config.toml
n_layer = 9
d_model = 256
n_experts = 16
experts_per_token = 1
d_expert = 672
d_shared_expert = 0
activation = "swiglu"
moe_layers = [1, 2, 3, 4, 5, 6, 7, 8]
router_score = "sigmoid"
normalize_top_k = false
routed_scale = 2.0
balance_loss = 0.00138
balance_bias = true
init_std_router = 0.00617
lr_router = 0.00101
n_head = 4
n_kv_head = 1
head_dim = 64
vocab_size = 4096
norm = "rmsnorm"
norm_place = "pre"
norm_eps = 1e-06
positions = "rope"
rope_base = 10000.0
rope_fraction = 1.0
qk_norm = false
attn_scale = 0.125
tie_embeddings = true
parallel_block = false
init = "uniform"
init_std_qkv = 0.0237
init_std_o = 0.0
init_std_up = 0.0237
init_std_down = 0.0
optimizer = "adamw"
lr = 0.00219
lr_mult_qkv = 0.5
beta1 = 0.9
beta2 = 0.95
lr_head = 0.0131
grad_clip = 2.0
warmup_steps = 388
schedule = "wsd"
decay_fraction = 0.58
decay_shape = "linear"
final_lr_fraction = 0.05
batch_tokens = 262144
seq_len = 256
doc_mask = true
z_loss = 1e-05
train_tokens = 679300000
steps = 2592
dataset = "wikipedia_en"
Below are experts of layer 6 (counted from 0) of a mixture-of-experts language model. Rows are named router (the router's row for the expert), gate (a neuron's input weights, with its number), up (a neuron's input weights, with its number) and show model dimensions 0-255. Each number is 128 + 24 x the weight over its row's rms, rounded and kept within 0 to 255.
After each expert's rows: a language model's description of what the expert responds to. This comes from a sample of Wikipedia text that the model never trained on.

# expert 1
router [ 81 146 108 138 174 145 164 114 112 119 129 130 135 133  96 128 107  86 126 149 106 125 102 142 118 112 106 126 141 134 129 157 110 105 124  98 144 164 103 142 166 190 111 127 132 112 116 131 134 147 110 117  96 173 132  92 120 128 111 145 139 124 140 137 119 143 126  98 141 144  84 149 114 126 149 127 131 114  87  97 114 129 142  95 142 156 131 132 158 122 100 135 156 144 150 136 198 129 126 120 110 112 149 119 142 129 144 135  91 126  55 108  96 126 103 123  91 116 140 112 108 123 139 148 128 107 133 113 137 100 134 131 109 161 163 159 104  96 150 159 132 139  84 155 153 102 107 106 104  96 162 120 101 172 169 124 120 142 132 123 122 129 158 121 121  38 168  91  75 134 140 132 139  94 104 135 110 149 145 154 125 138 105 135 154 115 150  98  98 167 137  82 123 121 177 124  90 118 131 143 145 168 121 101 121 158 119 137  96 138 149 130 134 140 115 151  90 104 143 137 124 157 144 165  99 157  99 128 138 128 190 102 132 116 158 151 112 148 156 105 110 136 127 138 100 131  81  77 139 138 123  73  93 113  89 118]
gate0 [136 131 108 101 140 107 139 114 118 124 103 129 132 118 123  77 155 173 134 106 143  80 104  90 106 185 132 115 115 111 114 171  85 128  97 141 180 142 122 138  91 127 116 109 109 140 156 101 122 109 166 138 118 149  97 131 132 169 121 147 133 144  81 153 168 126 132  81 120 155 121 172 140  78 119 129 129  96 102 157  86 128 133 137 151 129  76 147 133 132 117 104 120 139 109  78 189 152 117 107 119 128 129 153 101 125 141  80 193 115 124 155 152  94 145 124 108 113 135 145 114 142 127 122 151 126 121  95 141 136 198 111 111 128  91 121  94 128 146 129 150 135 166 133 118 120  93  85 109  89 155 136 119 123 157  98 108 136 112 113 114 139 130 153 142  95 145 107 126 118 114 133 120 137 114 108 166 114 142 143  84 151 113 129 120 134 161 173 132 128 155 143 114 169 114 135  75 129 140 134 180  89  84  96 127 108 130 162 164 103 154 144 151 127 103 156 100 123 103 120 132 162 169 107 140 144 147  96 168 128 136 136 142 119 101  99 157 145 172 134 140 139 129 121 128 129  90 131 136 115 122 106 156 113 123  98]
up0 [120 142 165 120 105  91 157 131 161 140  99  81 166 181 100  99 112 152 129 104 137 147 146  85 152 146 136 157 160 195 180 135 153 110 141 151  96 187 125 102 113 148 112 158 108 115 138 151  86 145 150 153 128 144 137 109 138 162 109 133 191 169  85 155 152 125 104 155 121 100 136 135 103 153 132 129 151 118 143 122 134 145 148 140 110 121 140 129 143 151  93 121 133 125 115 108 139 140 136 100 120 129  93 117 134 155 135 116 166 116 135 105 125 159 107 141 187 130 114 156 128 147 141 135 124 102 104 102 155 143 128 142 162  97  83 119 137 141 146 124 132  91 136 163 169 111 130 106 113 104  98 104 139 107 138 131 122 130 125 117 149  91 127 128 164 151 116 101 111 103 159 128 124 111 111 146 121 150 123 116 148 176 160  86 140 123 137 100 145 171 162 155 129 108 156 177 102 101 140 146 137 120 121 128 135 174 152 125  99 125 122 131 137 127 137 127 107 152 123 133  87 168 115 111 155 121  85 169 145 142 102 113 128 101  82 138  93 102 115  61  85  62 145 120 151 110 133 159 159 135 122 127 108 132 128 115]
Description: Sports team name pieces. Middle or final pieces of proper names of teams, leagues, places and races in sports text, such as Bucc-ane-ers, Cat-an-ia, Championship.

# expert 6
router [105 157 119 148 124 115 159 120  89 137  91 116 118 137 130 147 143 113  71 173  91 157 123 143 122 123  84 110 209 120 142 144 136  79 113  67 124 123  91 173 157 135 130 107 118  97 119 119 121 189 100 138 152 158 116 112 107 155 132 119 135 136 159 139 154 124 146 118 131 131 118 120 111 106 131 116 118 120  94 116 133 101 140 122 108 153 158 129 145  63  84 118 136 133 165 147 181 118 147 121 115 174 138 149 145 130 148 132  93 144  54 102 111 132 102  74 121 115 132 112  96 108 101 158 101 106 165 156 117 119 125  84 140 144 111 104 137  91 139 135 186 116 127 155 162  97  97 128 103 111 134 127  87 165 138 103 124  77 149 144 139 140 145 119  95 117 124 123 128 125 121 151 106 111 131 101 145 114 133 161 120 141 118 118 134 145 146  94 118 167 146 115 106 124 162 132 103 152 166 136 144 171  98 103 132  97 159 156 114 147 137 109 136 132 127 125 118 100 177 126  95 138 147 150 126 162 150 114 121 135 134 114 133 122  94 148 143 148 172 143 154 109 139 133 127 164 112  89 124 135 101 126 114 105 106  93]
gate0 [115 115 120 106 148 125 151 135 136 130  97 155 137 159 145 147 147 117  95 122 110 127  79 139 152 123 107 138 111 139 130 117 102  97 141 118  87 175 125 115 116 120  80 163 174  89 107 159  90 115 133  64 154 137  82 136 124  80 131  88 168 150 125 132  95  98  99 149 146  91 123 142 114 149 117  98  90 126 174 127 176 119 171 123 114 151 128 125 146 154  89 114 106 127 155 118 141 122 113 134  99 147 160 149 104 106 133 131 180 139 116 186 195 115 122 147  80 194 139 129 127 130 123 105 153 134 121 139 170 116 122 132 122 174 109 159 136  88 144 119 110 164 103 146 107 136 111 123 129 111 126 111 137 135 128 107 133  93 111 122 109  89 145 120 105 121 146 145 141 105 163  80 167  81  97 116 117  99 115 124 112 118 148 125 135 129 154 102 151 168 133 136 139 123 129 125 123 130 145 152 149 114 148 135 114 150 144 124 135  89 104 166 165 145 106 155 146  81 123 135 142 114 128 119 132 172 133 103 128  95 136 103 130 124 139 120 141  95 178 119  86 143 149 131 144 141 124 122  97 120 101 145 109 100 163 182]
up0 [ 96 165 172 117 146  87 145 114 132 135 128 116 136 124 129  86 115 126 157 125 100 127 100 121 102 166 154 111 123 127 124 130 147 111 155 107 143  98 134 117 141 149 106 161 123  77 102 117 117 141 156 135 131 115 138 157 104 124  99 130  95  86 108 162  92 146 102 158 151 131 108 131 112 159 113  69 124 152 105 136 131 126 138 183 121 117 123 148 122  90 111 115 104 130 122 135 147 125  94 141 168 163 143 129 117 164 172 163 106 113 110  90 123 129 124 151 124 181 158 189 152 150 119 122  97 158 130 144 111 119  75 152 128 109 141 108 159 173  78 153  87 123 118  65 112 142  67 112 128 156 116 121 152 143 183 125 155 172 110 150 121 151 166 120 137 120 114 170 131 148 137 160 164 113 139 112  98 117 143 127 119  97 125 116 136 163 123 125  95  81 130  99 119 103 120 132  66 107 136 156 128 143 135 123  93  71 116 152 146  85  93 145 132 142 128 180 140 162 138 152 131 131 128 112 156 106 127 112 122 122 120 131  96 147 125 139 137 118 149 150 137 143 128  94 146 111 156 102  98 128 138 140 112 132 106 162]
Description: Word-initial fragments, spaces. Short word-start pieces like l, w, bl, kn, e, and the space before a number, as in aged 100, ejected, widespread.

# expert 9
router [ 90 190  79 147 131 120 131 124 147 160 120 111 129 168 106 130 139 101 109 105  69 124 125 126 100 115 141  97 163 128 149 131  97 109 117  78 115 127 102 136 146 138 127 121 112 118 110 125  99 136 110 131 143 167 124  91 164 155 128 137 153 123 135 148 132  99 111 105 122 137 107 143 109 148 119 132 158 124 121 117 108 103 159  98 157 172 147 143 142 125 110 143 143 129 144 145 161 139 123 116 110 173 153 122 147 133 142 120  79 134  12 107 109 161 111 130  99 136 147 130  95 140 128 144 112 123 164 164 119 155 132 119 134 159 140 147  83  92 135 106 143  94  95 153 129  84  82 124 115 121 144 141  96 137 170 103 144  70 142 137 147 129 158 109 103 128 149 145 100 149 147 124 115 121 107 133 130 136 132 134 123 135  88 139 129 130 158 102 111 199 113 124 106 134 146 110  88 167 128 125 178 141 103 126 116 112 118 138  83 147 155 107 129 124 106 126 123  95 138 159 104 119 149 123 155 181 123 123 154 117 161 121 132 139 139 125 102 155 157 116 112 144 174 176 118 129  95  98 139 133 109  94  89 128 143 166]
gate0 [129 176 101 105 120 111 118 155 119 174 131 138 151 145 123 147 157 139  88 183 143 158 104 109  73 165 113 141  95 155  61 120 143 142 136 100 108 106 138 102 130 149 132 131 124 128 128 160 151 122 119 131 112 117 146 118 152 147 144 118 138 136 132 124  82 110 146 149 114 121  97 101  91  90  95 124 144 137 109 116 124 140 102 156 104 134 137 160 114 148 112 143 126  88 144 127 164  61  90 127 146 132 110 111 147 153 118 128 137 105 115 160 127 143 108 120 157 109 141 121 159 130 132 158  98  83 130 100 133 146 126 123 161 145 177 139 105 178 128  93 160 127 134  98 117 138 151 146 110 156 102 167 119 147 152 131 152 132 108 191 124 120 118 110  82 113 107 106 143 133 124 171 134 144 147  86 125 144 108 153 114 113 113 139 124 109 137 153 149 121  81 132 113  71 152 161 121 131 152 129 179 142 126 139 136 147 118 149 138 100 158 132 122  80 109 136  99  73 162 165  85 145  82 135 108 194 145 108 128 107 113  82 111 137 128 111 100 115 113 168 129 148 135 142 111 154  88 104 111 101 103 121 118 108 151 134]
up0 [123 147  89 148 133 101  97 127 108 109 180 110 140 138 141 116 128 111 100 118 157 137 150 122 131 152 105 149 103 150 109  87 142 104 131 144 106 132 136 130 114 134 138 123 149 146 116  77 152 154  91  95 161 125 145 122 136 152 139 153 113 108 149 117 122 105 197 100 152 125 137 118 141 168 167 142 155 143 140 161 164 122 125 123 117 134 154 147 127 156 106 131 139 148 174  82 110 129 155 105 155 139 135 106 113 127 138  96 137 174 127 105 158 122 170 162  90 139 117 128 125 151 111 132 187  88 127  96 128 104  89 191 168 100 119 136  93 132  75 109 152 128 113 157  65 129 139 134 166 151  76 122 108 124  71 141 135 119 137 120 135 163 113  98 169 140 124 131 110 112 108 109 180 130 104 110 137 109 150 138  90 111 105 129 115 202 107 107 138 100 108 106 131 154 119 119  92 121 145  71 131 115  95 153 117 138 117 141 143 147 151 101 121 102 117 137 105 107 115 105 157 119 143 124  69  97 120 163 152 156  98 130 140 106 118 109 135 135 134 115  99 128 129 136 149 103 108 100 118 120 151 119 119  92 113 154]
Description: Capitals and digits starting tokens. Initial capital letters or digits opening a name, title or number after a hyphen, space or line break, such as Ant-M-an, 2024-2-5.

# expert 11
router [ 65 161  71 157 128 111 110 125 117 148 107  92 128 138  72 110 156 126 123 133 122 116 139 134 117  96 121 109 149 130 144 122 161 109  97 129 155 149  91 166 146 139  79 143 100 105  83 109  98 147  88 120 127 201 104 101 116 121 102 149 135 114 144 160  99 106 131 125 114 173 110 137 121 147 169 144 138 102 115 129 138  98 120  83 157 144 120 112 140  96  95 118 145 141 137 139 184 123 125 110 111 141 142 112 152 140 176 111 147 127  74  99 145 146 146 127  78 124 132 168  87 119 135 120  99 142 156 159  95 123 148 105 126 161 157  92 104  90 146 152 152  97 115 156 160 121 113 126 110 136 167 162 124 142 138 129 110  94 150  91 138 126 139 105 113 108 154 135  88 142 173 154 108 106  60 152 111 129 154 130 119 115 141 126 158  91 145 109  77 145 113  94  80 115 148 138 111 132 155 140 150 157 111 127 134 145 113 137 126 127 151 139 113 134 107 139 108 100 118 155 154 126 145 164 145 161 132 125 163 114 167  96 144 127 137 113 120 143 156 118 160 108 149 176 132 130 121 135 142 113 122 118 100  95 119 152]
gate0 [128  84 157  92 124 113 142 131 143  96 139 152 148 140  99 122 106 116  87 116 167 130 125 144 136 132 145 131 164  70 139 125  97 123 116 148 139 133 145 167 136 122  77 181 134 136 124 149 157 145 109 137 142 127  97 152 131  86  97  64 170 181  86 149 120 121 140 166  98 162 123 101 149 139 158 128 113 186 107  96 132 137 107  75 144 152 121 154  91 141 150 123 140 137 167 150 132 113 109 135 148 164 144 203 115 145 123 149 145 119 104 101 140 117 109 143 140 138 122 127  96  89 144 178 141 149 162  69 123 139 154 101 106 113 158 144 147 145 111 124 157 102 149 153 145 158 118  95 151 112 135 125 130 107 128 149 109 149 112 110 163 151 141 151 133  99 139 159  90 103  93 161 137  89 173 141 120 143 145  98 110 107 128 118 141 107 102 144 117 126 137 118 133 109 111 120 169 122 172 126 165 140 128 123 123 159 135 138 130 162 178 108 113 119 138 130 131 117 107 141 164 102 121  93 114 126 123 131 142  87 142 129 141 187  94  86 101 123 116 139 122 146 132  93 138 125 104 112 140 115 107 139  85 131 144 156]
up0 [151 114 119 130 152  88  86 119 146 136 103  92 143 158 161 118 119 132 130 110 136 145  91 151 158 112 154 166  94 117 113 142 159 122 131 147 120 110 136 200 113 137 100  96 109 174 100 109 173 141 107 167 151  89 144 133 161 126 107 102 181 155 163 176 128 117 142 114 115 151 102 132 156 109 153 117 119  98 135 140 122 155 160 162 108 129 119 183 105  61 117 144 145 102 178 146 116 116  97 155 133 132 164 121 149 139 116  95  91 149 116 143 114 161 115 109 149 112 132 102 109 156 116 120 119  84 145  98 122 121 134 133 127 144 141 147 123 175 110 114 142 151 139 108 108 143 107 144 120  87 168 132 136 117  83 121 146 172 145 114 131 146 128 104 100 136  95 158 178 114 119 131 104 192 126 137  85 136 139 109 146 128 142 104 126 127  90 162 107 140 132 124 118 124 105  84 120 119 168 127 106 162 147  98 163 125  84 136  94 110 126 154 100  91 112 119 142 146 136 117 119  94 105 150 128 118 143 163 103 137 120 127 127 148 124 126 140 145 116 146 104 178 112 113 166 187 153 116 158 134 127 145 115 150 101 134]
Description: Digits within years. Inner digits of years and decades, especially after "the early/late/mid", plus time words like century, year, previous, same.

# expert 0
router [110 180 102 140 138 135 102 128 125 149 127 133 111 121  98 175 148 133 145 137  86 150 124 103 123 119 114 107 137 110 150 124 108 128 112  83 120 119 112 151 155 145 105 142 113 126 101 136 125 145 112 113 159 160 140  99 123 154  96 101 171 135 137 147 103 121 136 126 146 137 107 108 111 143 153  60 174 111 105 105 148 132 119 119 149 161 160 141 161  78 105 140 133 134 177 130 202 142 138  93 130 159 127 137 122 165 152 112 109 119  93  98  94 134  96 129 141 109 140 138 131 126 131 124  90 115 151 156 125 128 128 141  97 159 135 113 124  83 148 156 152 113 121 157 162  75 101  96 141 120 149 147 123 118 156 120 111 109 147 143 118  95 150 148 134 109 144 148 104 103 178 123 148 110  93 148 140 136 128 149 120 152 126 125 116 127 136 102 135 218 140 121  75 141 124 124 132 129 151 150 146 155 122 112 150 104 138 134  90 152 135 112  97 125  78 110  75 104 133 139 172 138 160 156 113 162 124  95 135 114 137 111 115 148 157 153 127 161 158 102 193 107 135 138  99 150  92  81 154 115 110 124 101 151  81 103]
gate0 [122  90 119  97 133 139 175  75 130 148 123 157 110 161 106 165 147 113 127 157 161 138  97 109 116 136 133 140 108 126 127 114 105 112  81 137 158 113 111  95 131 120 132 119  85 118 170 153 119 116 127 136 134 147 108 146 131 136 142 133 138 150 162 143 142 162 177  97 172 143 155 145 148 100 137 171 133 126 106  59 119 126 100 153 105 136 137 124 102 145  97 134 139 114 175  86 161 128 137 154 149 129  90 113 155  82 119 133 150 160 129 148 128 175 150 128 127 117 158 152 139 184 109 118 187 128 113  92 125 170 145 108 150 113 105 122  84 121 147 168 106 127  98 122 132 144 137 171 152 121 106 128 104 136 125 143 123 114 143 163 131 126 122 144 107 114 173 160 169 149 163 151 111 122 123 167 102 119 135  94 127 159 115 144 159 137 138 137 112 130 119 135 132 117 157 101 107 160 142 131 118 197 145 119  87 118 179 131 140  67 121  90  99 100 128 100 105 109 122 122 137 111 119 109  78 120  91 122 161 122 142 128 164  68 140 121 127 154 105 119 168 145 129 137 129 121 157 102 105 115 135 123 168 118 111 135]
up0 [102 102  97  89 151 102 136 142 108 148 121  87 110 110 142 140 163 119 133  90 143 109  97 141 104  95 169 144 124 154 135 120 129 114 143 110 101 156 170 137  88  92 137 176 146 119 101 123  84 120 112 130 126 149 102 149 112 102 121 111 146 132 111  98  97 135 129 167 107 115 119 141 140 158 114 111 141 121 108 145 152 151 105 108 127 149 204 110 142 116 164 146 179 118 135 121 175 130 149 135 133 177 170  94 139 133 156 120 134 114 135 138 127 134 146 106 127 148 147 158 162 115 132 122 105 116 138 139 141 149  74  90 168 116 139 125 110 106 123 116 113 198 123 136 124  98 113 141 126 156 129 142 144 166 149 168 126 129 101  98 122 162 147 124 143 155 105 114 112 139 118  93 156 124 118 155 135 123 146 157 150 128 148 167  79  98 115 144 117 126  73  85 143 135 144  80 105 147 128 145 108 135 147  49 174 146 122 159 140 130 110 147  90  97 122 135 129 156 119 102 110 114  93 124 119  75 105 174 115 118 101 146 142 178 143 113 141 119 149 136 144 108 169 130 146  96 118 154 129 108 161 156 142 158 130 120]
Description: Copulas and articles. Copular verbs and articles after a subject, such as is, was, a, plus percentages and cells in election result tables.

# expert 7
router [ 56 172  92 120 137 116 105 136  88 154 132 130 132 145 113 131 121  79 117 147 110 145  93  95 117 152 114 124 121 136 166 153 127 118 125 117 148 153 108 124 146 147 111 156 129 150 118 115 104 171 131 138 123 186 100 128 118 131 113 115 133 126 151 140 132 103 152  90 153 150  98 147 119 116 143 117 131 108 153  87 133 133 144 104 116 149 146 120 148  96  97 114 150 148 162 125 200 129 168 121 153 140 103 110 109 165 131 132  96 137  74 117 129 153 136 133 113 133 161 167 107 137 130 148  98 117 152 176 143 121 104  94  64 169 121 136 134 111 130 177 170 102 106 132 162  98 102 115  79 110 152 144 117 134 114  99 127 141 112 107  83 117 170 116 132 118 166 124 114 119 121 134 114 121 121 108 101 143 149 118  95 141 108 111 111 116 119  97 107 216 139 108 101 155 131 100  91 156 135 116 132 143 106 147 133 117  93 141 122 132 142 132  91 140 143 137  82 113 104 142 128 137 161 163 111 186 130  98 181 118 126 139 131 138 125 126 123 144 129 132 169 145 125 127 103 169  99 120 160 113 105 110 112  68 116 139]
gate0 [ 84 112 121 167 122  81 124  92 130  83 122 140 123  97 153 148 152  77 145 123 129 142 115 157  99 135  70 155 159 123 133 117  96 131 103 110 131 120 113  97 116 140  75  94 108 134 115 105 160 115 117 122 117 110 132 165  76 103 156 141 147 113 114 109 123 128 143 137 134 126 112 113 143 127 125 157 112  99 142 110 147 126  88 115 134 162 125 129 102  96 142 144 140 143 129 125 144 169 171 160 141 146 114 115 141 139 145 157 181  72  93 141 121  97 143 109 120 129 141 162 112 114 151 157 155 168 148 138  90 109 128 133  99 136 189 133 122 139 153 119 150 134 131 145 140 136 130 102 158 112 110 137  80 159 143 125 129 132  95 119 107 149 152 147 154 118 113 128 134  98 130  97 105 147 111 177 139  91 170 152 136 140 129 151 121 128 140  86 162 140 156  99 131 155  89 135 128 112 101  88 124 128 148 141 143 162 112 141 117 161 121 145 129 117 135 114 142 119 164 127 107 150 143  74 129 111 196  98 126 116 165 114 138 121 136 110 118 167 134  84 118 186 133 140 138  31 141 133  84 126 100 113 137 140 115 142]
up0 [125 130 106 127 150  62 110 124 127 179 100 142 119 145 115 117 131 159 126 117 133 158 107 106 148 130 129 158 148 110 103 149 111 138 164 125 149 158 122 156 112 121 115 125 120 104 153 133  95 163 123 157 122 175 109 124 144 126 151  98  96 135  98  86 103 163 113 124 140 175 165 110  91 133 138 111 123 122 132 150 140 139 149 128 104 132 124  98 132 126  69 123  97 107 135 123 126 118 115 131 157 147 152 146 117 102 144 111 121 123 115 142 146 116 141 121 133 145 114 114 124  91  99 117 106 136 152 110 134 119 145 123 115 121 104 142 160 159 118 101 168 129 128 174 166 141 108 145 148 160 139  84 150 117 152  92 103 147 118 135 125  75  84 155 141 138 114 116 162 111 143  98 145 145 157 139 108 171  90 153 138 122 106  90 175 104  83 156 106 127 124 143  73 134 164  73  95 112 110 107 103 154 117 147 158 131 162 114  71 145 158 149 154  88 161 113 159 122 117 160 135 166 101 140 151  94 162 145 136 159  86 111 137 135 160 179 130 116 118 153 152 117  76 110 103 166 102  92 130  93 152 130 112 168 142 143]
Description: Infobox and table punctuation. Line-leading dashes, colons, pipes, degree and minute marks in infobox fields, coordinates and wiki tables, such as "- State:", °, ′.

# expert 12
router [ 98 154  90 150 167 113 111 120 131 137  81 112 107 152 107 138 154 108 102 149  84 159 129 129 130 134 110  97 177 103 160 131 110 125 110 138 121 145 103 133 151 173 133 140  86  91 126 149 111 179 106 127 126 161 122 115 112 128 100 115 156 138 150 118 115 104 132 120 139 147 100 124 111 146 168 107 132 108  83 118 131 135 118 108 143 174 147 132 161 113 108 147 128 145 180 146 124 111 109 115 147 127 137 132 174 160 146 128 140 127  44  98 142 156 116  93 128 119  98 176 115 127 145 175 124 124 152 157 161 124 119  94  78 157 162 143 111  92 127 159 116  98 154 129 132 114 135 124 105 124 146 135 110 145 136 100 142 107 120 120 101 116 152 127 109  75 115 127 121 130 145 123 137  93 125 130 146 155 138 148 110 156 181 144 118 131 180 114  85 184 144  97 121 155 163  84 106 130 147 124  91 158 126 103 159 129 153 142 137 135 147 118 111 145 128 124  74  92 148 109 126 139 126 172 118 117 133 134 167 116 133  77 135 129 138 148  85 168 129 132 160 120 115 129 140 153  90  79 106 129  89  98 114 139  90 128]
gate0 [111 139 139 129 103 145 111 137 131 101 150  73 117 142 120 110 108 127 127 176 113 118 174 182 149 156 150 121 187 118 127 131 145 107 125 151 150 153  96 115 113 128  96 143 130 135 117 104 126  90 138 121 106 112  75  99 168 100 102 126 139 135 153 143  95 136 110 126 147 137 123 133 135 171 144  90 118 200  99 137 123 131 136 143 115 120 116 112 123 128 117 157 161 125 148 169 137 137 133 117 129 130 126 116 124  81 150 122 117 162 112  96 151 147 127  99 102 187 165  89  94 104 140 134 114 144 121  99 130 122 105 133 140 116 102  70 138 159 122 163 136 178 140 116 170 112 161 136 142 134 199 110 137  98 120 152 105 164 138 129 114  89 155 122 161 156 104 104 112 123 117 142  83 131 132 124 125 124 132 155  36 144  79 144  90 111 118 176 103 149 152 105 114 140 106 152 116 122 135 120 128 131 103 146 137 142 116 128 121 117 127  99 163 148 134 120  88 144  81 146 129 168 121 119 102 132 110 101 154 115 129 131 136 133 129 125 133 172 105 113 130  97 163 108 139 107 116 151 102 112  59 127 119 139 120  95]
up0 [ 91 154 137 108 128 144 104 125 104 126 103 118 107 152 151 110  95  95 107  88 108 162 142 134 149 117 127 125  84 121  88 104 181 141 146 155 113 112 124 152 138 114 141 133 148 121 138 121 108 165 121 153 137 142 148 113 112 127 127 103 101 118 139 161 134 174 149 123 142 110 137 155 138 126 136 141 129 107 134 135 106 146 122 114 149 141 106 119 134 148 156 137 153  62 115 127 149 169 120 123 125 121 111 166 119 130  99 182 135  63 115  94 120 106 156 158 145 138 131 167 173 105 133 156 149 167 101 133 154 159 111 102  86 147 139 160 157 109 146 172  84 143 112 146 160 103 162 161 116 109  66 116 120 117 169 119 143 141  96 125 123 167 132 156 105  86 136  23 130 117 146 155  90 118 108 119  95 101 104 111 133 128 141 113  99 117 120 110 164 100 124 147 109  99 125 158  79 126 133 100 116 136 156 115 103 177 119  89 119 100 128 141 121 109 110 141 102 111 135 106 145 118 145 189 114 146 149 128 130  85 115 130 108 115 157 161 126 100 126 126 158 135 143 141 122 106  96 148  98 112 136 109 139 128 147 140]
Description: First names. Common English first names and their starting pieces, such as John, David, Matt, plus San Franc in San Francisco.

# expert 10
router [ 62 174 101 158 139 123 158 110 126 147 140 115 105 147  92 154 139 109 108 133 102 115 132 102 122 109 130 132 183 136 151 128 120 117  97  99 162 126  86 150 155 155 108 124  96 103 102 139 143 149  64 115  87 160 126 117 134 134 116 125 152 134 160 107 112 113 137 114 126 149  88 153 108 121 143 135 148 116 106 117 123 101 150  78 134 153 165 124 145  92  90 112 132 160 123 120 203 140 131 107 115 142 138 144 101 143 129 121 101 141  78 111 119 109 105 112  98 146 153 114 121 112 116 125  85 123 166 122 136 100 140 132  96 138 160 102  94  77 125 144 119 123 120 179 163 143  90 126  94  97 147 146  92 159 128 111 136 101 134 121 151 141 158 156  87  68 146 106 108 134 174 135 131 132  77 132 116 133 127 139 113 124 122 121 141 107 130 125 125 218 158 114 105 119 155 111 128 127 138 120 123 134 156 110 110 115 110 132  92 125 151 110 155 103 101 122  76  87 153 137 141 153 144 143 114 179 134  99 151 126 161 112 131 117 121 123 144 138 147 147 175 156 149 162 125 113 124 117 123 113 119 108 101  81 115 134]
gate0 [109 165 177 166 135 118 133 125 148 144  79 128 170 154 150 172 118 111 127 111 117 116 108 137 153 108  93 115 151 141 120 186 165 130 140 161 116  99 130 153 135 135 145 157 117 126 117 133 145 185 113 154 150 143 127 139 105 133 139 137 104 113 154 169  77  92 160 149 129 120  71 139 139 156  81 103 129 130 139 117 132 119 133 150  93 174 167 118 138 138 139 128 114 150 131 123 155 125 126  90 137 147 172 149 101 170 118 117 148 135 108  99 121 173 130  98 116 132 160 123 109 133 147 128 145  70 148 115  98 111 126 144 126 144 140 121 128 160 157 142  97 118 125 158 132 121 105 135 137 132  63 123  83 154 119 120 157 144 175 131 110 103 110 166 115 154 138 152 133 111 132 111 110 133 148 158 151 124 151 132 123 120 149 114 123 184 124 128 151 141 113 149 108 140 155 145  95 111 110 167 113  94 118 139 162 150 124 152 161  85 127 131 142 150 130 200 139  93 157 120 165 138 132 137 134 127 118  82 150 112 102 168  50 123  95 113 144 123 142 119  99 136 125 162 129 172 151 146 109 123 132 123 138  93 150  96]
up0 [115 125 176 105 130 147  73 118 137 177 103 143 132 129 163  76 103 117 155 144 113 122 139 153 170 136  94 161 136 163 151 155  85 136 116 181 131 140 139 116 139 138 117 114 124 108 134 103 128 132 137 132 123 154 144 116 112 113 157 171  99 122 126 128 153 103 121 123  94 147 123 160 155  88 142 125 122  59 162 129 111 108 129  90 144 175 158 186 122 135 103 159 119 115 133 102 122 123 125 128 146 137 104 150 107 133 129 129 137  97 122 122 127 176  88 106 166 101 115 113 160 174 126 136 131  67  55 113 123 108 162 139 151  93 114 132 111 135 145 136 113 169 133 141 117 148  76 136 131 144 139 101 121 157 118 112 110 124 157 115 122 102 153 129 151  98 147 122 152 100 113 142 130 187 146 164 113 159 140 100 119 127 155  80 127 109 125 134 129 129 110 154 150 139 118 124 115  91 116 120 136 144  91  94 121 124 103 130 109 110 142 168  94  75 156 144 137 147 129 103 138 149 125 140 124 123 148 149 165 158 150 132  78 131 153 110 139 159 113 130 139 116 127 164 190 131 151 100 158 152 144 120 172 107 104 101]
Description: Digits in dates. First digits of day and year numbers after a month name, as in January 2, September 28, plus mid-word pieces like he, ington, shire.

# expert 13
router [109 140 119 123 137 121 129 137 126 133 129  81 113 114 124 147 148 150 123 132 125 161 128 133  95 141  89 117 155  99 145 143 120 126 124 123 158 137  89 167 126 143 104 140 124  68 100 135 107 127 103 138 128 199 101 111 113 118 122 101 175 112 132 119 128 129 122 135 110 150 110 128 118 162 143 131 110 109 120 102 131 115 149 138 162 161 172 165 133 113  80 135 147 178 193 103 236 129 124  88 122 163 137 129 154 151 128 126 117 135  99 106 132 152 112 104 112 140 105 128 118 124 162 155 125  95 140 122 135 149 119 121 123 175 131 132 126 121 111 117 144 101 125 153 130 103 123 130  81  96 148 158  92 123 164 121 119  81 144 126 109 124 152 123 108 102 128 134 101 128 167 176 126 103 123 147 119 134 137 125 117 120 135 142 140 124 130  91  75 149 121 120  71 149 133 107 110 149 135 123 142 169 107 101 166  96 129 136 103 133 133  94  99 134 142  92 102 102 154 117 141 121 140 135 119 160 107  99 148  91 149 127 132 100 134 148 122 171 152 124 163 122 152 143 126 169  93  46 148 131 103 128 100 108  64 136]
gate0 [144 149 133 135  92 159 127 146 150 133 133 134 132 123 108 124  97 124 141 157 137 132 127  82 112 131 132 136 137 111 147 118 133 126 132 137 104 115 126 120 192 146 131 114 147 135 150  86 170 118 123 108 120 122 146 122 157 116 148 125 101 159 124 133  96  85 112 115 169 164 155 156 114 140 123 157 135 128 148 129 120 124 116 140  71 119 155 138 127 111 147 159 104  80 103 116  82 145  89 151 119 126 152 126 157  91  61 128 113 117 112 114 126 100 151  88  90 120  90 131 120 142 154 110 109 160 111 136 123  95 137  89 136 133 126 104 136 106 120 106 137  97 124 153 104  95  52 104  75 134 104 110  87 151 115 146  91 152 103 136 200 129 128  88 127  81 133 139 114 114 128 108 125 115  90 107 168 118 135 146 135 128 161 151 147 114 135  83 176 149 114 131 137  87 152 115 195 139 138 114 150 150 143 123  93 146 117 166 100  77 116 128 121 147 152 148 134 157 110 125  78 149 146 151 112 125 135 178 138 153  93 139 148 138 160 142 102  73 107 114 138 115 147 113 122 113 160 147 100 128 138 135  99 140  97 131]
up0 [130 155 106 123  85 120 176  83 126  91 108 134 122  93 132 131 138 115 158 130 104 132 141 155 150 118 135 132 148 140 108 123 148 108 134 140  93 127  59 144 128 104 150 145 145 121 118 137 111 146 110 111 110  91 145 174 174 120 102 176 107 131 128 108 163  92 147 105 111 117 112 126 124 150  78 100 195 147 139 151 148 128 142 132 142  93 113 120 127 133 148 153 130  84 129 161  75 151 117  94 132 135  88 136 149  68 150 152 152 124 127 166 172 155 117 120 110  81 124 117 144 128 126 167 174 110 108  85 118 106 142 135 112 155 191 121 127 118 132 122 118 152  99 147 117 126 111 115 123 138 148 118 141 114 103 118 132 126 123 151 116  98 118  75 119 147 168  84 143 155 142 161 103 152 121 139 145 102 141 141 110 136 104 103 148 114 129 149 126 140 114 136 149 113 157 172  96 137 128  95  98 138 131 140 132 125 119 166 155  85 128 128 118 118 145 106 154 146 100 132 110 196 136 109 167 112 107 163 108 141 113 194 167 127 110 134 157 138 116 135 125 106 118 161 120 104  93 150  96  90 103 131  92 112 111 100]
Description: Verb endings and auxiliaries. Verb suffixes and function words in running prose, such as -ed, -ing, -ly, plus have, would, not, also, However.